From a checkpoint of a small mixture-of-experts model trained on Wikipedia.
Size: 14 layers, width 192, vocabulary 8192, 32.6M parameters.
Experts: 48 experts in each of 7 layers, 3 picks a token, a sigmoid router, a shared expert of 128 neurons.
Below are experts of layer 2 (counted from 0) of a mixture-of-experts language model. Rows are named router (the router's row for the expert), gate (a neuron's input weights, with its number), up (a neuron's input weights, with its number) and show model dimensions 0-191. Each number is 500 + 50 x the weight over its row's rms, rounded and kept within 0 to 999. Numbers have three digits each.
Before each expert's rows: "mostly gets" lists some tokens that are sent to it at least half of the time. This comes from a sample of Wikipedia text that the model never trained on.

# expert 14
mostly gets: " the", " The", " his", "The", " its", " her"
router:506508450527456504571413535508449538560591526468556486485556467409471553595585426490529472458559575434607399431458395567429386492494441508559476479503445569408507454536465476539585428588502505554503513474361479522461475489531488428409545457454426439472601496517513548461470446505472499460617483506528513535531511545517574541513499463431470527508515505434427530497496505484501523458437426467608458481516559500513529567606554482428460551518469547475500468436468411497595449479532551538540456497505520482525461505554484511483501391549497519533495526573462548476524586517591483517
gate0:518471482511529447618572415521633563539562542489544455463489405563551574475492514443507597406497507450554464476473409526445448414544479461541525418442435429520501450438482565589494430437485485562429499524503478552441379449417458548539486582435485515469486472576471537466441500455540514412564543441503462451461455537538557433545543477492583493537575541458492478498529485498521452417394428531517507543510512557498559497534497494582529527437562523486441502582461495461558452466555491464476568579592545490513489519473443545511436541640477440518439575518530463476491515482482473495
up0:453480427470472470587561470454597551551574567455498489510486429575620562456527518463451549464525568399551467474529445547486460441581482464546474435490449437488525418473519592492549439449508501624511492587523459485408446445395465469539537534454470550507538525565408520474492468515523520477506477438530485416493395483481562451553487511562583469481580503443509482525477456519518481458434474490511463509542487565542540493551472452522451467482485526559452543493486495461610454525514456499402557565634485498567528452499433491603437501627504480527493576561522453483480537422520517387
gate1:457491521527421482483500418512412461411449553399504502502622454464501515525525525517532476477580466566397403517481400422467543546433532554432461503529566565442547499536467600600468526511501519540454569481490460489455509550492450472434448489516561559412456462532490495494446469474416425486494545424477408459447455555562504542594565478601567503539502465433436466517576418496513470522511446516521553544526459578449502577472503486523515534570526558487462490549516529531480508495560494501433420547460520446507499536586398573544460517550426500454465530485375575487506487423444574584
up1:526519577523446512532521445433524530440480589530466499511543494510505495564536479529538483453522485595471518529470417490567567518511539509456521498498558527456507447569513578530521464544533525550578479472488442506412535535480492493435482509422558508418540513541462537501411508537402507536512515472568395513407522544483483588594544504568590459534506439470494492575600359431501446544451466501506497649483449549461555514473472459565509435596454518530488472591561460644515536574491505549477397538451556530504505409545394536459413515471460525505461511475390511506489456398479538512
gate2:466533434534482557441466495510518578549526532577498491464562445508475519554467422554524447493520539486523492404521589495491500495536539413483554462535584513586491478439468574512522568532513481608603519506515572509424496428486413459500552531545409557479572420522516483502499549452403485449475487614585440477510475528457498544626470513545525318561514449506551475527470496517549495398459462516464490503510488567552451448508431536525509475587499580497475508563493447438599538500552609491528508518508418528504460518466452546602531432460502523484386524484600525587437513506528536477
up2:563500593517485407454544509409448462483523462452512559512439550527527486525505494538502554518493429463430529538494442516491476510491449538419527575468470489508510486612498370493366424481501523468478422520490478446577478603568592471553487476361606394501465604519500542535536443512543471469617511426516627513437482473571525490472552466435548606496445528518457510506466514537495486587519547474468553516476434388497508527467544476440505480483498449456498474424488472589477509529482454546485484458430563435489536464527541465372467523495522437506561475518440508416561578526488473522
gate3:369510405478483574588652524494496489477604405495503438468504490491528586503514480430567501495506507459531500447535595496445505496457489454583499451500459457538464458485410498499566446526430521559383530555524513444484522504410498434557519527482467460571590494475411516504510453553474565484525608547547525445570428559502577549449437536562439413587422457369585483484574520490577458480514542509488453470492564588508587461481472535425481458463540447525526531546487463489521486451455531469482579472559475508534478476508505471570468463505467439467386500489562502530440502498542471428
up3:622473564482523499479401477529555530480432602552467534569523425496485398519525530543473534491579500426430520505540428459568522547476510509536488669521512520501505554507534495562439610501491553577508494502481408518516480482538602589519543469558530523403463448475482435457547458483516373502499478531473459499459530503526469471559531519449503535507500515578458503519482459517565524561560496467524496543524462494549419579449604495583494537511446600494478496561660533500457441537424544553484460580380506619489461508509532533507468555536502529495494449547482597493440487519423508562
gate4:538491424414384588444472478480526569512546554525566463551467463456499542536440425472503496430474516475477521440525526500597500436429479516522480574488502426549563506520509515395527504561540452569522523512511518556428424545476436505414458480389494581433520535507480521508491472505392523499482547508523505509512429434478520524478555557467533534464526522464547517431523432492485513468405465572596430586509534474581572538547459452543493539607553374435518472409481401474480534451433428504494564380479529591427564569527442515544528475460460541553550481523506581532498531529533614501
up4:521537583575534441578516505467444546505459462553368446507546482559499469525523549566445441489511456542498529512492535466434510553524526469507479361492455515472447478544497488520450537517483537407458487407389532493525543436477539500596523559553491438524473520511475526445448575539547493515428449481528524464586534547536462492525533446551514426498479498512481524565477481487508522515549482536382565362571498543528429385473481474472474463508387635601520510572514521510495454485542500518488387514516460456617396425481488454499539557504591434462389499485493443439476439492554424489
gate5:440518433496508520459529479514572530505466525520523452454568542467499436469550554558458537492522498371430435459435529514491442592450402540522568529477437528453475567524547524501483496526530477508536485532506590516528570542526429521600563537519579475504512465585426504588457515442549608414441489524507482514480558448498507564518569566507476511477423481462509583508522488495476503535447457465485538432468565464476556492551510411456410435655425527469383536556446483442537578416568493544427471420553526516515445476543473527574397480449485474616541568597517527463537522492454506437
up5:388578428519463517575438482509448509533472460611454584438525485503531518477524523561517505423476471568544382494440455503508504492426524519511418449491518451521453474475536550527491477541452572440491480489500498512477500507407480414475425460520448416484565448575462531563510587521526555383476585516524498542459538508449566492470539463515451440552496499525522511451424458512433473662457451593565533501485608483518535568491494469492534594515475455589521411511565520409457540367495553458493500479512574500577469534588393539525504563537502451559559553528460523506514484508544415556
gate6:505400566460447421503540463625456541573530486474501442484503460524521495505499435535465506483376543538641463514436518513516476465551497515420533561451444478477438553410517480572557498518517430480514528511561510468393475528523501461540518521614547448508461476505582587553496537447466454445523565454480559503408455416507511551566547579440454475530634549486498519499561565423457545573543480460534416581500392565486515444460495509492501533532493479532518495450483448568488517528503524549446509526451530477548521538492555464366388596464425482459474471515449607552484501501559468440
up6:559429506412391408510534513529409503500530493533486487561583486530467498529525455576520515376489545551589449547404447455533483501573486499380477474504467479506492539461491466588562537528598548420506565491511552530450458561542496566504524506509536437554429511549574513438458556504482483425469601544465604511473500357534477500515581560546379446531540492489497512430503570459460605538448434539488455588491454476455549442412440492478510543480453494529533489428466431516498450566496544461444567515546525432568538439542582471484507550536456539473486495522521628494475493481448528511
gate7:559501496536510420495557498450487455469515632500476517497488517456466452505519483568534468496531513477518462552511490533504532560556441478501496512531501547575512465655517485502477553536533482600533469457494500429536474515559438407441457525476514477507530524500564474490543429425449485519613548549505492482393512555551478569467503534580497536465423454538573499531459414440456505558587547555469482540526507488479520503536493451349442484632561567448561437509526426606433648488464497504593459485435545458451516537500632508554504529452540512520491449497463569432503533440426563393
up7:451438575542460416478523527618500429457547544515503494475449512462497491418468410525554531547527538463506490563516530509435495560444505461574504590517635520578537486537513343528429520527533500444499471492449495582490393467531546503463461545471452531482515449376559503555499436456493461470588523551450448508554489502422510490465482480479518502591442522562450596400476475475520495560552530601555520529521560500426496533456448476557473534513519494535503441464459415525453450519469517498545454414502416485439534599572523514482495472428462445521535422595546548532485592475366444498
gate8:567494549507493413570556499474537517491443424545487581555529527500442421489527473462479549478514467534473526512511475567583520498525528581468494461542545446490491493534476477434484551456512508489545345454481574500527455487539547458529439512479519565490517553577528487606448462457499563495515508435400518602445397528615472481512529447481512614549475597616512482518477483528405575472456481466502563533510501451520525541511585538528499443492490550583555505535517485607539547493515418513616463374408553553412529515478479527391586588391564463515515493563463459463496507510477504487
up8:486519503498486611433460533518542498509506540480477490479511465475551555555494497525465436501513510351497469430525539484448486458480469447530516549501410552528436540450518518531567520568496507520388637571429480451439567531479436492438525507488476493543485521465561456454614557599448449500444520478545441453507505519416493543480514566503486409455524347387453578553514514462567505581556540527507459509513557449466491509484454481556542523489505416403468459453432468411528457507489562529409525570538477470500426505508475484621352394594476506499445534498488540542508519518577484482
gate9:450505375485493476581507509489492570448519444460452540449449522469496503503465463464525502445482470487521580565597466415556439493520507483578462529532579495539549490487489526572489513492489487591436485489512553457452501421404514477495493478548441507469516457484430504477455542481421501516425451470460603508474445563569572516503490462507504496555506621528452483512554501498556575401546480536541413427455496591538595484531511545532565432461494538461544604530513429447544447554501449515394493441517562503494511526450452555450600377468459611478419462508641533606512419475434456487
up9:482462425393509458556552406398509496498466455456442537493430511546564471470427472479430585453512480505480573550585449519538422462563628484509515465510543487523518502507568547462372479418417483462527533501504532491531507540442494436558484539524498465466498488520477557418481525450501499480493449468493482482460442590603494536519494425574497566584551467516508530475591566415514513451438517499537501484467517503545528459485483503582656486496561468476458536447504515423532521597585437504461493481547483487499508473450509549465624415452465606443506493510562535612488372534559440543
gate10:354509477524550535514458465500496514552514456439399588532556477496572476458453481570529518430457472485470543436493487549514490469578429484557510487487555515562525516582474534470379520506457504463515495439476438472527475424389583539460457482574455423501487540508430547615401543525532484555558467518482451502434542564514492508503488454615552519509516578518502536471446475600509518515524498471394513498516575478465608463466527594404449500514471518476538465484480512492552506496515516519422611455546475464449574553470425451493615536441553518481582532521508386509481415389417486466
up10:594546508499450472457544567555500507493486623596514420519386505498432576514493465422438430593540523440519503519521578579409534526495556568576541495552496503554488386470494581539563517526435432562547543455534451578437456526579450503608544515441562554512537444534543530457628525480532532522474538483571493535534430410502511492495429531526532496494515368460534450535633527424506471527480567520485514479500422480488564439488533426532625479529522539527477501581546522573455478492474403520508462527498413520501496460571561478442448511535462478468459486486532491448516491533515465461

# expert 10
mostly gets: "ett", "ata", "ants", "ages", "NA", "CE"
router:501437550458494579451508465518521503496451455489438451565490518534504389435497573479461604395433420479433483537487416470511583466571549578505429547506623520495615510453531565455464583483474543408461487480410538501519525497343591524499493559612517528507404376560509428509492554467521519471503470447543505575526454446518500474490481504517528475508490518501414478475482479504487515474483537512497551509571594526474501449410550469481579498571450398521490547548471520426463435551480528500499515562464434536528540544472446533500589503448562605522562479568506424529439460564471526524
gate0:394500418408485549557485491507519537565447429530534488506526493485539447519498575587560510473509471441460556521469456576490527514497469483517466521512529442512545404466567434501444504483506549518541455509509457543550481466425524485519547480432505491463446521575505514471498484530507554498477579504566518552517509579596535527502629555437508501607516505534494581551452418487464521415521449404561537550430518545530512395432535627477573503534470410495455492420486567504518557403422572543513525506392573461555468511377408541549512416432470511546466488497583441430582570557546524498
up0:393431504462414459454463443480518463483444514440509492511430516481456447423459487503521568471358527554462417525512641376403510528469509463538531470542491465496538555453471506535510469487468486481488473614500471551477486497504486533468551405583498467492390548527479478488400501522539560506612485389502498524556470418551459492535444488509448493447539488507512501421553489517607472512502470576495403508424546602542429522399518540530483560541474497514538478475546446473516458498477627518523435428578553576614490517544424579430446511546540498484496549529499470487433515480498493574
gate1:553427486404466456484482453545512531467473438417551534541473429542556519497500468586515542516433490428460454500538508483488604512456551544509485568586485551537525534521456485461538472508458423541437490473446472432489464446438526452478487455449487413431473451530532412484455565541486481562556448437442513337559610553491450550503466519483492547478474482498489525445529382453484551563592517451509594527483512638474560469539631469532491502566552577520530388444497452514509492555501443592502464420516600444503517448496460478574481505529495456451435422430451433530460556500449459485
up1:593533411576474564492446487514550388452433462553550525536470527550462483490513540423497464503539536638446500575428459539459488516646515496540550508485519445525455539491565465457399558427568581470569565416515509482460480462476523542487436522557436558557488479420526501492561541369473441476465533488513501436502414522518502448490533540517538454524504432450467492505469471502500529495402493463508488532490463415428459555435478576550536415518466472514462531488471646440532516450461582517593588513560377464453401498510505491485532548550477504524577495550590545508507531552514554531
gate2:562457466472440470500401468505560494478488501525572472514436532480525548525572479470501440452574511380490515571483609467418503494507461462513492431532394529487562457580506519438530480552541389479526485494470522524530424408521465512490455461490457525470442532546468511532521401498478474538516485532527384465524535515569517546423572426484560557517483497490590424539473524454445530499488429388383440541465409427493603578550487547511479446479590522430509501454487434524564524538538540445369448513565519406402524465574573602528417502517447458544485514507540546535505511452532509455
up2:469523481543524531512536539448447363500486565515524526476624534577518552488522502502494525442608507552480496472554488495585532506501589501569483560495509515508500586450525481520530459548498526448427538511508559506538537511558415559546522421463387511460479503391527517503514489413484572533524483435571429562471553516523455567422498546568544550596462437488469374514456467554458570469561563544561442488451587489461480591499523495443508464488561472549503454456578507541407508505578499508550553539494445536410457644401468454462576521438464545614558528424532483537461464501476500500
gate3:433486523470586488514505543452480581497589401392418477494514467564467486519501474498481488448440430504472494473505472552451519435520516495483411549512501387426545365451469509536473451477534530523332539534524534510503561511425538477493511538498525354510493456588492357512437496520577486496430468484452547437579443503449448537513535467505482497496446565482502644541444413574539498529514510529451464479509658529486512452491521462516490461429443447506441517516499542440557449454543528466549576530510491498554519488415471492434590495543559532462499569502473384527513453466487499512
up3:477507562528575536523480472466565507450469591465364474530497490487558588373478470468529428549641483561510486513542458501537398495509468538566459518589521450471460482478561398521550456489549466517507502505499554465499541539497557441441476572514470588510522478441482461561495459527546513544491431586434472545505432463512559509497606459542416467424446418475427546549435482501531488502509583451529531519495476466474421497575498480426542395501490492544522449585513557460556561450450527409530501579495476520510425429486579527512486470615504477547508520480447445603494570488448604405
gate4:460495474527545493511465521458555589600527459552432562487498515502420496569475554472523498489526595511529525521377526525546374494555382528439496442458453484425423472444468616440533477492566520487479483514452501541484488404486539468487497583560474523555535547479490516535486454408490435530558469498506488469448433575517546567613489443453454551561544476468554554510433395586437523406504528463405492484546426449482464622439527458490465580494512467453469529503526576496487512430467574524444547433507567551557451476533472489492531420506552587543499452391542558488537556524537515582
up4:462389452497480568496540489426524475404527539520586430493484374492530507393437450471517387470467453587541512447526470485553542549394565571469569507550505488505503479468512500527494543568492501503408463613585537532568493535558395462490506493419543410520583455504522600502481547497560578485500456541498526507426611506545420547541536517514504416517540525496478457484556519470543474541556519508614567461476562537459536483515470474539484468445552493585491491561500481463512549505466460483487426483447520518547415515378467604479470548599472438467571483548453502404497417497465502453
gate5:490524488613418517582527492482536522530463536455517496489566518557461519530570501525485504522465543475463460428575486430531507519498550508485457584416431450467508541478429492571583498451440549478501459541486521617483556532517495487499520446490439509551529574523486477427480388553566453517569554529551514426441567583531488527407531517396499448566559412571429599478555481564468467525500453373516566435426563439582469459470445506496418483515560593477471559419524521564471606461543562491494420491489521554498475527509489571416572517497512516555466478539545557448457565469462619465
up5:495512453561530502526515505501504535544503509503410460569502520543469461443429528542499559497399521433476552457489443506566471470438580527376436620495470446528504564460555581545515441507383564489500474494440542562435536583477524535482528404525504553499546526598488473469466509550627459435533526486529564460488622567495493524552441532424530416470541518467455643464561499584476445515476562472500533498535578467545474528470484468579455531452551493508531523520503474597447458404540560486464460395508522565583467530454513576466532498434506519538504466506521541470400504516473641537
gate6:394493461488469539478542412597475455484530465441464421544453558443457479415423522577525537470525501520482497457396421508465468447475493509483558503544541555474498533431373577495478427548533439569466550467520591467577480541421664480504503441515505496486503569469514581440536515571530500536449490498507486495500444438540539461575498394430470443549470520590485600516523432508474564480466497546523553513507506519506468598423492516486427576437421476498558559465426499445533459570499569497490473532557538506627506545530513537470553421571487501460542481535547473504541576491521535634
up6:559523457604564482515552524493530454515449508510502541485470403465488546487566503448527440559462539510551530509544597465471517501485490459525493471483509523544496539488523400507550481538527518442592497532533516508449460456478515524578470593483485583541479481541552504488512535504457534552480434583529584477497510426465398608452449553563488449478431481451465477539541500487640413537356553491504493537516531485591541393535491421581541428508472563519456455534524565433477465438483383488475551471613478480505549424552513396550457545477508462510420577512465476391384481516598434501
gate7:489612520454505478433560505512546609547532436469521556603462386481463493545483595561471506503487446470496494480432516569556512440611451497457521399477465527468512513529436516407501344514590500591608522545527548450502448525517413505512540500448580528568536484501572479435495458505494595448536597469553488598496459550473507481626470523467534525503530398430487487488522539457593595486485513502460567517559516388541479478495619506483484502458507476520414525533485496494562466468565507483446490541495598439559469428499505489501566423505494428480491533512510533412521511544529497497
up7:484558530516487505524505530528494500491455535483420518616503543540618499477497506498496555435422510404579520437462577572377543412427495448496502488500476475520576592441428505500479485436449522487418564503593455481506532483533476586556535462441469531543484549477576474466499552560494468476546488387428425490550526539484555480464520497450512475416529512387531519509645425427565445523521444557459466557497521601526462424463487601492461501459571543508567476488421525546555435450446478419398512499592510518550506490493481484397523484566450525539459486538552427462475551569530466525
gate8:459419542496538456424447503557571433477574506515578466483457465464564555479589473429558500471450492434491464514464474479425535472536509545550390475451465542542479534542479488506479363429451362442540492550428492467404463554439505548561567534553470544491439579503518514476488518538402518443503518472456530481553545451409540389418472511424495424486488466481594527561503481515463499487498428542422552492483484608381445441463566460540514553482478541533572452463472485485507560514515499463462463439597431510530566454535478591524419484520453513403467488501395549514522469548584510507
up8:563519428522463538499558516478485566478538461621479476512463541475497455529451475492493484588457514508496509448493481498536416528449489505477612448536440530498478473425548500599533586594522557540474515486545486416492488513470524546377542522506519505511543494523510548508444453472582536553490450493501527570459462588571562585578463458474395542511520531480414513454412543523587525543507544463629433578498567512545537597487468519415509474457499360519390527471519453535504388502517580541448540519503587556555443455489526514546577495482584498486472557472601633483494562511456500491
gate9:483498544497574579510457532561504599565471519490432509553516548472550499555503487466436445491429509536541587557553522532481549500571463498486393551535543423486543535533489555492575486433501444481565456482482528526511482409415625532443469472537408540559416503525526466470593478419516515549503404496508543526451427501497489518521511538471480578475535508418563581603525468533434496393503456471404499479475557546521464490453574469542611465525460506583464504393453515490452536499519611492509528459536493487534503598531491423551550422511563411540521474583616473545411470508501418446
up9:561514471470487497383475449524588454503526505535569544485453466513412523452526494508468540586473503446475529491486523510444568506548542505595550453448442484512452409463549571500412493448425500522520456630445441467519437517519498472514618532484489531472521585539428521483483512496451482436525439412413472550536531576505495374443509515568476489570513491507475535520537603471565528558512518531474505536556462501514507535501380413457541452465531494433545415527493438464480484496348510535492460490506435502545615441425405379580435495472510547487510542469499466562516493544621466435
gate10:510449517479506520504505507484539518531450494409447513519423481559515426482474535484591603491467536447481445452435471487401476360474463505485533491417506523463547524426517566449486557400483519418440478517426455475511513512458595516469537512539505531437468442531444462513463574466560546521513504541506554431524412444552472418541432455428489594487541519452514629466551497504513499468398445481408492592520530450497473504482562487494484581427570513503597581488560438523389474469490588515485520452540506556510508464581494400426548504377545507524511403522457476598456445566533478447
up10:482512456576451469467438514479522532488493516449563417555499413400553558450511580619448510543557420502450467592513587550536517515517523512481481511431484537543518408587588360486529509560569492497550471555442517462433435469607428423535455596400494476534492473488526595480514500608451521498523542530440482510591487439508509479433549530567438511474433445548463412436427568511501452473522504507529512517480566529503573513541557595492491534497577494524511512462458524461531477501499461446509428553565540482532458588460538578567499490523447566590571562518432509537498522429451562534

# expert 38
mostly gets: " an", " National", " new", " American", " same", "ular"
router:485500497557404519575419511489450533511528560480521477466572540427444499552540429472557503533509548496549453475510515610458481574460441542569520484621443507574420533545504471436534486538492452489514604481466526541448445471499521478458523455543452398518523497523674485441518528523543485571601493484542510435524533509529594552484537554449421575410477516437474524422515460558507500503454470404553418524497527481461557491568539482576419467562488516440399511443545523497596514539400481567493471458532473436489447498591524494467461489613506447486564495476474464559393581465447519534
gate0:385495479507515590528578510574496538555536483434467405555527488538593601550494515538556470556351483490530462523525459446447504521590470491481416589465523436449511397535463513499599459491487471520359522569552470503513545502422629493525481469616484508464479478522500455535571413588522481430481455516426528466510441567452486518467518495464463510460480563466522482505470455577567540567570558559520600464457547463527520469494512533456467577501511516500390420467545445499493480458496556499493488439553544469506449469463477461537528479415649460520431529528476524529576540541529530531
up0:512541500562532462485521539483497446449500581598544524530511424491449506521477473425510493547514470450485476449450532558509439509544578467510518521551491526659574559488504520517513468379476562367416572511537532541448564569500489524612474472425467461493502507472540499465469546473479472519446559593599485536491482486464522502471420528480563468457498388554501497500628510503521482485480429451529526501434500505445453501503412460646472406506449456444624453443457493534455511509547481514477639446579475536502436528388519529499529493495357499491493447463452469494462539564459478533
gate1:528527494447530510516452537519469524446446566523466492471494551489513427500482563493554478484442493579480501452570535425506416489478473459523449589580486524535522514454636474550556434549492562487483438448527513360446580493503517444548479586550463542474490545536393476512450587536543493591425566520506569537517542584422490473448546583571473532447421533550551459402564527447519503548459577412487544502493476524487538437484514505459575393597488499547566517514509425459483537559541558543550530521435466474365434501442543521519541594540543444504450472455511423456417485500423498432
up1:461453487458459585456475503459455493468510496500403550603485517505514537512571525445442525593501523505458525471477542545432520561512498542412487487426544495537512509447491394510469481467461441456544533524507497422437489514426438578511571413434508430506504489503463546430460574411507507492441548462471468426462511571513489534490497563486457459458496554501503513471513539511425446529508528490558448440456516490469520463510529415452560498531529376466533523423491524537449415504542441477512390506529484439601462458435471485611577350624508498356523555451553499426480521589613593495
gate2:639486509496560455482607475415534505434507400490530505533431500483494564407475480486475570512514419468472496515497463528468538529440468513485501541504584512567474519468518524561552578486560562594495518486491537509481597459434512504474496510482497430482431517487563515564466450489542635431602528419531492507517412532621518530485543416389435442504548556522422550466481484544503517503411559427525488427466479438513480557530606412506506599491468521466552475481447524529439510427522447486559552420447585486419441565484527524468585568521534515559541471477466538501550577409527564530
up2:507414556537502497501406553497495550550532488543474446474518553463550580521542490538558475482546483488511515497408483491527496462454493516495603452488476530578457518419509454552535504629613457506518538489517425496439484570455488489522446443584475531548478489477493580563593409470575432382525472450573591487400582486490445521474531506440557422531532605383443508485562581534494461533530525437567468567503453483558527522557563463595477443453452443565491601437470532556503526487482500514454537417566548476439482581468536415592487455476516507522507520535438378485480474506481546458
gate3:538505473423433432536485473500470436498444485539511462380416567482529542541603505483458476513492566516523405522490563481451543445511460445472554534560555497485500540487609479451573506550371472415496533602489510472496481547444485434531539440632390518443551556487467498435498527475542497543504446523479433510595528572428464427419476525469502526543474540478555465521580615500508506500465520525581477543508493531506531438547577485485472450520485495496488483535459447504509450598410612511520544554561493521464512548449517511547480438572551575484513481490551388530366606504545466585
up3:551519530519537419420543571514426498570585595539441494431508509467398487585539479524430501557599480492536460524593563510485555495508490459468520578506438474457505465396394427543572547576436436522520517480427394511470481430520467592487522494521453539530470526598513515444468569454526594430557566580480478526535481483532494617494459539549475414547474571456468598478500382452483580538489471511443412508415510532492564462594474543570465470575503485508489459445544495545464521524557452490501441509470557442498434551515486431514504455519443533527463565427530505403474470526496500525
gate4:487474550484499526484384452537522546583477524483416427486520527481453505512617441656518594484472531432492551474524522621521532509430488463547460476444488470508404545479471422444574500506557504407538453496452500537427478510504513543481537487447519451460578543452501506519449491540433481481598501535518492396465479470474549598391525538513494586475500517353557475491517500566493533551499513450573473593451605484516665454536512524512458436511549546536473481464583479490478522616467508528602451455528534554508497536495475553559456415480531526515488466481414538541525478490552446520
up4:486467424440530520603461484424530470571453524375521537444578578474360461457532532509533515463517556511437482436492484489541434555443499469480481484480552482526495465642458459471444418580496468522627509484521557633451540524575470342495461477525495481503481539464496518516462543577525573457537466484607425487489490419430548557489466465544427647541489487490510416462445503411509484544448463464468483540532498539513586559449528514509533507601524562497524476546525524503516570490448525555472522455473471479418539570499508469547481557528432532499513529486427534512518484515536432605
gate5:520495492440438527522481467445481553541505570455460462465489471503503505447564474413439476487484552490492475453491485493456442524502375444551494599520578509545586536560391530488501526599395458448519528524564479560402495532584477500479618463518613521491525465432518526474502492448443450487543563492509498437547519574575519520462571504530486477427504451538556489382570451538395486521564548591553441501565465483486466448497479476478458526560519594493608571504494533504453560551458519576548518451492454515448453520511522404455475478406575506623525478583511426582400498487553475447
up5:490516538554531493499526511488482473450423464484483550633494474576501512590472508606541547528508433484522452577578516518603576507552630519464430393460461496521455502498545441498541465396523509517523437479492534434604529484429505534507393502514355521479523479556531411501523509525545501536410464519501488481498484438416446457515423498540522521492485514451472488588424495460581549543455455390412563494373548492552512572499492449534599517465497480500461469491446480541525397474481479504491543533504526478473567500488547516541522561598450551429477508430503574489587543528380521542
gate6:498489582473586482564499526587543514470523455435576455590510451562495523438527540514528567422484482542467539455413456526535494466518488507506414396523547561453476559503547561455537484476466487494506460603530541488434539390508549553477559494427475471530505439427398496504490511552548475432479476559394441511432439561538539366526542489417487541466402498583562478504483441487442493465481520492548531408511514508411457452462496481519472529359449481587595564526452439559536443500477560520570566479469485498504442503566477543434532570525547538503504476427595518464505565482433398460
up6:543541466458565536438457471453461526456491501539510501426558479473566546528427581468512391459564517497468550487431455484509525521514507548515523591498475525494499506537484472528525443433574557485480453462453495488528585505595439420477538493586588475493532467497507507488468535515443475468507540494579468545522576471519447463483487500565529472549419446514429580439506523486545483476376498434569493416447395549553397421601473554479448531516516603565517545532434595665512504556529528505546535462435527522511433507568566441539536541513465462667538515535411586516475509515474534576
gate7:468486470430583450450449504460436499453481430475500487485471522482501471487487473498527547552490451526578512543488549583445548482577487557493527525483444511454594444453525487432496435486423440464406474444441455462606545554543564470414440518501583497447488532545592473493396437481456441436584429458505493531541502608524517472533591447441552445561484482541473514547537498576463499506570541386484448471591482433503506505543531558428470555523515525512445454536420498564490500482527402558625445416492605436541468543406555501423542576520438557426496528504452526434462589501471513461
up7:549425489516452451512545521477510520573596519524529539588470432514472489452461515501496490497496476446452483468490419485566446435517529440478527541490528484550406530526546574629429521548578536564488519582583513509369463436488468557606584505480453488564451514525485547542574440511570483547474491531506429457509508502479484529497406568540492427395563523462480495401501448529540493425456396564538513479501464597457483440501490480521544454469475509480478578479562469523534426450564551441416559506514424585437483533604505524624458413546599437568521533479537466526521416454493456484
gate8:549568481500490525622471445459475499514491472511430483466517485469517480568453475442451477539504580508571565530466553453432505491591415561562530470443424574521487568532526438512525502553560458467510486528549541554522505461502498533599487557521522551540407413497492589429544471505439417526579536506495459506488508616558595529562487464465497489514612407476422474382600553523515513467444446516417396433562438503420417563480466579427446518511521568453503602438511490541531550494494468489515435448526457423458444518510443497471534472450432542478438552556543585412557497498479509484
up8:530571492534454496608528455525567495531513537578504425439582586481415502562442446431488461564497600523459557525461586422442508531600466527497514486485473527512472501486537400458476493587620504492515490494496549572571500403527492508571506495537548473535460415466553594403609507518517440508563553529515507506484560534504545570481550517532481519497529472484413444412595594508520542549515487493457448495570392379501458526459459562442534491480516517422525569435558502601493561521470503464502450424566483474431496514512457521439555535491450523518422449555452591449551489497415496531
gate9:541548420534502531493411603532498554477517546525533505510578485437468522524508481486528443539597516502527535460502588471543553585479444394544449511476497488493502456577422487497516432516510481505490506465586515588464507445451473443503467558459512396535531492485454586535543548578517445479448503573529477505506509474467496570478537604503439521524488354471508431477554495532578522583550432598493561552548536475532609448581421506448370543554428522567474466517494477497473521506509497560482492553518441503484417484502525406607414457569465437600470533386512443509454589424502523482
up9:567488603480459462487500477434537432536471522560546549410461592548479505415459498448508527465538592560418464595576478449570487529519570460644497539566536520475481589508457491498437507490508521493564532359505552467447410533501457511483457445593537521530485374510518486400532515425505467452513518412406542397535516485526449503527496406506484546571524508620533430460551520453489556510570462399494514557487490532563495462471594523484592441534446504500521544532452588409485517566475476496475519517518471485478580527497507478512563462483480456545480461469553502585442449556454444510
gate10:605618476522462618519446458593519468487502566571454479558511559480453545465517544502572453510542601509532534464544492524496584491492511518408393470527511502546514413513526459456603489612540455516520558485482480577486498506532458529581559600444514421597477480524511482425461571529573392595451470562473471528460540544515486466486566508585569560552506416494496502523452507463521476575447544478534465507493512557452483519494503419538577439495548518440466516556452404439451488509421545456495443510494547466531450373556472499548456553567561496510588472454513565484557593495487541558
up10:422411576512514479518555454420574542518490397517575489447520452521428449485499580426475511495568477474508508506502559440442429545619456487525434579489405546551476592533494536419447558483534424506357492551471575515543505553517470487524483439561591530420483538521526468480428528478510518435468583501580462547536475509525505504430501579418479467518466573513496529553506513539508511467467554577441471505418576424564418512591495500453463551515464477504515506464495466471513403535448570503473613412513476455476580475504560501570528464615483514533495479505549375560419502463488505450